config.yaml
num_hidden_layers: 14
hidden_size: 320
experts_per_token: 3
d_expert: 96
router_score: "softmax"
balance_loss: 0.00759
lr_router: 0.000749
vocab_size: 21904
norm: "rmsnorm"
optimizer: "ademamix"
beta1: 0.9
train_tokens: 338000000
max_steps: 5158
dataset: "wikipedia_en"
Below are experts of layer 11 (counted from 0) of a mixture-of-experts language model. Rows are named router (the router's row for the expert), gate (a neuron's input weights, with its number), up (a neuron's input weights, with its number) and show model dimensions 160-239. Each number is 200 + 30 x the weight over its row's rms, rounded and kept within 0 to 999.
After each expert's rows: "gets" lists some tokens that make up at least twice as much of what it gets as of all text. This comes from a sample of Wikipedia text that the model never trained on. Tokens count by the router's weight.

# expert 3
router,253,230,219,172,215,214,226,235,143,223,166,181,228,341,207,188,188,200,155,201,176,199,180,147,195,223,239,203,192,172,176,202,213,190,223,178,161,220,223,184,219,172,197,198,164,188,176,214,196,196,231,193,165,176,227,188,209,186,179,214,188,245,215,176,229,185,153,193,144,207,223,230,228,218,131,186,146,188,262,209
gate2,208,207,199,249,211,240,194,185,172,245,211,184,229,197,190,165,199,184,180,201,195,203,180,188,171,208,200,235,242,202,175,223,163,181,204,235,176,210,199,225,147,247,194,219,218,204,262,177,226,228,197,254,155,202,172,183,222,196,138,164,200,200,224,168,203,208,244,162,196,176,241,191,216,221,239,185,167,218,198,228
up2,232,139,182,167,208,131,180,209,215,177,191,203,150,205,245,234,224,174,223,169,190,181,217,229,206,233,209,166,234,231,204,192,166,255,196,205,225,194,193,247,250,221,156,226,206,181,194,214,219,195,136,201,174,211,186,232,195,199,260,181,212,265,202,221,235,212,192,236,241,206,129,193,207,171,156,251,221,187,226,211
gate3,218,213,241,233,198,213,147,208,209,161,185,185,251,194,208,209,232,181,175,258,227,229,228,190,242,193,226,175,205,256,216,221,239,224,180,179,213,179,189,156,194,222,209,169,167,177,150,173,214,210,225,110,155,230,151,215,165,240,195,190,151,169,202,187,235,226,138,207,145,188,193,170,206,191,199,232,156,221,137,242
up3,163,241,197,215,201,276,204,212,220,168,163,206,187,182,208,223,188,132,179,183,212,209,193,151,221,195,231,167,235,193,233,240,237,234,194,138,226,177,212,221,197,207,220,180,171,182,184,209,150,214,202,232,215,193,205,218,192,212,172,151,213,164,181,171,228,204,190,208,199,217,150,226,249,172,143,247,230,209,173,204
gets: " |", ".", ")", " |  |", ":", " | "

# expert 5
router,206,241,182,193,170,236,184,219,161,216,163,192,202,180,221,206,212,175,185,264,196,246,221,178,245,171,233,232,153,162,157,179,181,148,190,129,196,234,207,190,248,197,172,191,158,186,240,219,238,219,245,201,174,154,221,157,241,163,191,245,182,236,202,195,212,184,160,173,168,227,212,217,225,210,171,198,188,223,236,182
gate2,182,147,213,181,223,147,227,219,244,179,202,169,166,192,180,224,188,210,222,184,225,246,268,225,178,236,240,220,147,206,180,177,206,201,220,174,165,230,205,166,218,189,191,223,170,246,194,178,188,222,202,161,251,228,206,170,222,234,212,196,188,173,198,197,125,197,151,217,170,153,171,181,209,195,147,169,145,155,186,235
up2,226,208,233,223,165,241,216,190,210,252,227,229,209,206,219,198,245,155,148,198,207,170,249,193,217,250,297,177,169,189,198,243,232,193,196,211,187,189,196,165,167,162,233,203,205,167,223,237,210,193,188,221,213,178,185,223,245,160,196,216,206,203,170,156,225,243,253,192,218,210,211,181,139,182,174,254,160,206,182,192
gate3,251,205,214,208,204,224,203,216,181,257,177,183,220,210,204,210,200,232,228,178,226,179,192,202,234,190,232,176,234,141,223,200,167,214,192,230,183,168,180,230,211,256,140,157,230,225,230,166,175,234,203,197,194,193,193,227,226,147,174,256,228,224,208,226,205,188,227,205,185,161,217,204,228,155,202,203,188,190,222,222
up3,189,211,206,170,195,261,168,213,143,235,180,166,178,210,189,260,186,224,241,223,184,224,207,286,215,203,176,174,205,191,236,208,165,152,167,228,210,160,208,222,155,242,192,201,203,202,189,187,159,237,195,176,182,161,218,135,190,224,250,215,160,202,211,155,150,146,187,213,141,236,235,203,211,161,185,216,200,224,175,206
gets: "2", "1", "3", "4", "6", "5"

# expert 0
router,202,237,173,192,164,212,185,209,192,225,187,162,227,206,228,159,224,172,171,217,194,218,200,160,207,197,254,205,235,185,182,229,249,189,223,200,178,235,243,206,250,244,164,164,144,186,138,231,204,180,259,189,193,203,224,138,239,166,163,204,173,215,249,166,213,183,174,195,170,218,219,236,247,202,167,171,194,206,226,186
gate2,202,258,187,164,246,199,197,201,187,199,213,205,201,198,219,149,201,185,224,166,203,167,238,240,193,201,282,249,233,154,236,168,250,174,184,197,228,163,160,174,181,222,190,213,208,225,226,186,176,173,184,169,172,170,169,169,170,158,169,191,188,181,183,193,204,201,168,167,244,205,209,229,217,228,222,196,62,212,247,199
up2,214,255,199,153,252,206,229,227,187,144,225,200,227,171,191,146,210,193,240,213,197,174,220,224,148,218,245,228,236,209,228,170,187,172,176,203,163,212,197,196,187,257,208,216,239,205,232,137,187,217,152,194,189,218,169,193,223,226,160,211,194,123,221,227,232,187,202,167,242,202,183,211,183,267,292,170,126,191,174,216
gate3,230,178,201,179,153,194,188,239,201,194,155,157,227,209,166,163,225,227,167,190,219,221,219,217,179,160,250,161,158,232,192,226,202,219,207,149,168,178,212,164,209,214,231,211,146,131,188,221,183,203,193,223,220,198,182,193,191,201,250,169,153,224,203,238,219,204,204,267,171,225,199,214,157,235,186,196,194,206,234,219
up3,206,173,218,212,234,153,212,241,225,212,206,212,163,185,208,188,201,200,240,142,229,180,211,219,187,161,239,204,161,187,203,216,239,225,186,140,189,132,201,177,176,205,234,199,183,156,231,215,174,213,180,217,191,203,169,187,158,216,212,110,175,182,207,204,222,211,202,222,177,224,129,226,199,206,152,218,197,181,221,244
gets: ".", " in", " for", ",", " is", " of"

# expert 13
router,192,211,214,198,168,223,164,202,196,265,177,195,199,230,213,194,218,161,158,204,177,232,191,137,231,206,225,249,159,148,168,166,210,176,203,130,182,198,207,211,238,194,165,182,153,188,213,227,227,209,195,191,164,200,220,176,204,145,211,246,157,263,222,167,203,174,193,205,176,217,192,253,228,232,160,157,207,249,205,159
gate2,204,156,240,260,198,222,106,194,188,212,216,252,193,198,173,185,205,172,201,170,154,158,229,231,199,193,181,240,208,203,204,225,158,203,152,131,205,216,207,197,255,198,219,158,193,181,200,224,180,199,157,157,152,223,203,186,182,242,218,128,202,205,205,128,177,172,268,217,196,205,153,259,221,210,187,233,144,199,216,220
up2,211,194,198,175,226,214,222,208,211,194,155,141,208,208,183,209,147,208,279,194,234,180,188,194,159,208,156,174,218,179,195,192,245,211,186,179,201,187,210,241,226,204,198,229,113,241,205,258,161,212,180,218,199,183,198,146,256,270,173,233,213,195,197,203,198,152,181,172,222,281,189,228,212,208,195,180,198,183,205,234
gate3,221,179,201,162,222,251,162,210,195,178,175,168,167,197,183,176,164,195,233,186,208,202,232,202,192,199,184,191,192,171,239,191,193,201,237,199,217,240,267,169,311,187,206,216,210,209,199,171,238,184,226,183,176,163,213,192,170,157,208,277,174,240,231,183,183,164,170,152,219,171,212,252,210,198,235,234,187,222,235,236
up3,189,183,215,191,211,174,193,214,171,186,203,158,231,219,197,174,214,173,143,240,207,157,217,220,203,178,142,197,257,182,178,215,213,207,206,178,194,196,203,156,140,191,191,261,217,181,134,203,244,181,219,202,158,203,209,194,181,203,212,152,199,130,211,149,206,176,194,215,185,199,260,229,219,203,211,199,184,220,213,188
gets: "1", "2", "\n\n", "\n", "–", ", "

# expert 6
router,211,189,213,165,202,202,195,185,187,229,180,163,215,270,215,178,213,158,181,251,160,236,210,155,239,198,202,197,197,180,151,218,251,168,198,205,164,178,233,219,240,176,198,172,205,194,215,212,246,181,191,148,118,153,184,203,266,173,201,199,180,217,207,184,248,169,154,236,190,196,233,244,200,204,205,152,186,208,201,198
gate2,166,183,185,185,127,207,161,148,224,216,132,235,156,208,162,188,227,223,153,301,174,174,168,205,211,145,186,180,216,159,187,198,214,237,214,208,179,183,213,233,214,197,193,214,190,154,243,215,210,217,217,179,155,236,169,200,240,196,225,224,183,184,298,209,187,219,194,241,195,203,179,221,183,224,240,237,183,267,198,213
up2,213,191,194,171,189,257,186,208,217,183,160,202,182,203,189,199,218,204,215,227,206,195,176,222,192,194,227,192,173,178,184,178,253,208,159,226,163,207,236,225,251,236,184,194,191,187,235,180,211,221,198,152,98,166,168,223,273,238,264,206,209,252,228,177,212,207,177,268,181,191,154,149,154,243,233,220,209,226,168,207
gate3,222,205,167,192,222,219,178,200,199,206,142,182,188,194,235,186,198,179,227,162,211,206,205,211,137,232,225,173,115,203,228,163,224,149,266,193,208,229,188,204,210,212,222,146,191,215,189,177,169,260,179,174,206,248,235,210,203,205,229,206,201,183,203,202,194,266,137,221,147,143,193,211,193,196,147,176,161,211,172,246
up3,173,206,166,209,176,156,250,191,196,182,195,193,203,196,221,126,199,169,210,185,193,277,198,175,268,197,234,203,183,212,199,190,193,195,236,166,238,177,196,205,182,204,219,227,208,181,180,218,139,183,190,258,187,197,218,241,190,241,188,190,210,208,178,190,168,188,168,179,209,201,168,227,269,203,181,189,153,183,256,198
gets: " | ", "–", " (", "; ", " ", ", "

# expert 15
router,228,256,181,206,169,194,176,188,161,216,199,164,190,234,206,235,244,192,173,213,180,243,191,130,200,199,251,222,237,175,158,213,263,180,236,187,203,201,241,196,224,205,197,176,162,172,163,245,206,172,201,149,200,208,194,219,221,190,188,228,181,221,239,194,195,202,187,189,165,254,202,226,234,204,157,199,203,201,208,198
gate2,252,199,199,171,235,236,215,206,159,191,232,189,180,183,226,200,158,178,201,145,209,181,201,162,219,175,224,180,147,199,191,203,185,194,159,242,228,210,210,223,201,160,199,141,271,138,210,241,177,255,208,208,232,172,200,195,214,139,224,214,206,146,212,174,165,227,224,229,212,248,196,201,176,236,233,213,227,190,175,187
up2,191,167,219,218,221,197,184,194,183,189,230,218,212,194,191,242,181,226,133,159,216,230,211,187,250,155,208,217,190,156,166,233,218,192,179,216,202,186,220,208,208,182,189,151,198,138,223,206,182,183,183,151,203,206,256,170,189,175,201,234,223,178,237,213,224,180,225,180,154,188,170,198,232,206,179,219,177,176,213,189
gate3,187,151,205,207,247,215,180,210,249,215,184,268,227,190,244,180,190,207,224,166,213,159,206,228,178,218,162,191,194,231,273,244,203,187,204,201,188,204,237,204,187,152,184,211,184,150,179,181,147,198,164,230,213,207,189,176,205,222,160,202,191,217,220,205,192,205,196,224,185,229,165,207,172,198,221,148,212,195,151,239
up3,162,237,210,240,257,142,242,205,190,159,224,170,193,184,159,201,199,205,194,178,170,229,215,232,208,189,242,218,248,180,180,243,153,172,186,148,182,198,233,223,206,232,179,232,222,185,186,167,183,238,200,185,205,189,159,178,160,187,193,216,195,236,164,170,232,173,187,191,218,240,164,215,244,226,146,234,251,236,171,205
gets: "\n", " to", " in", " by", "\n\n", " was"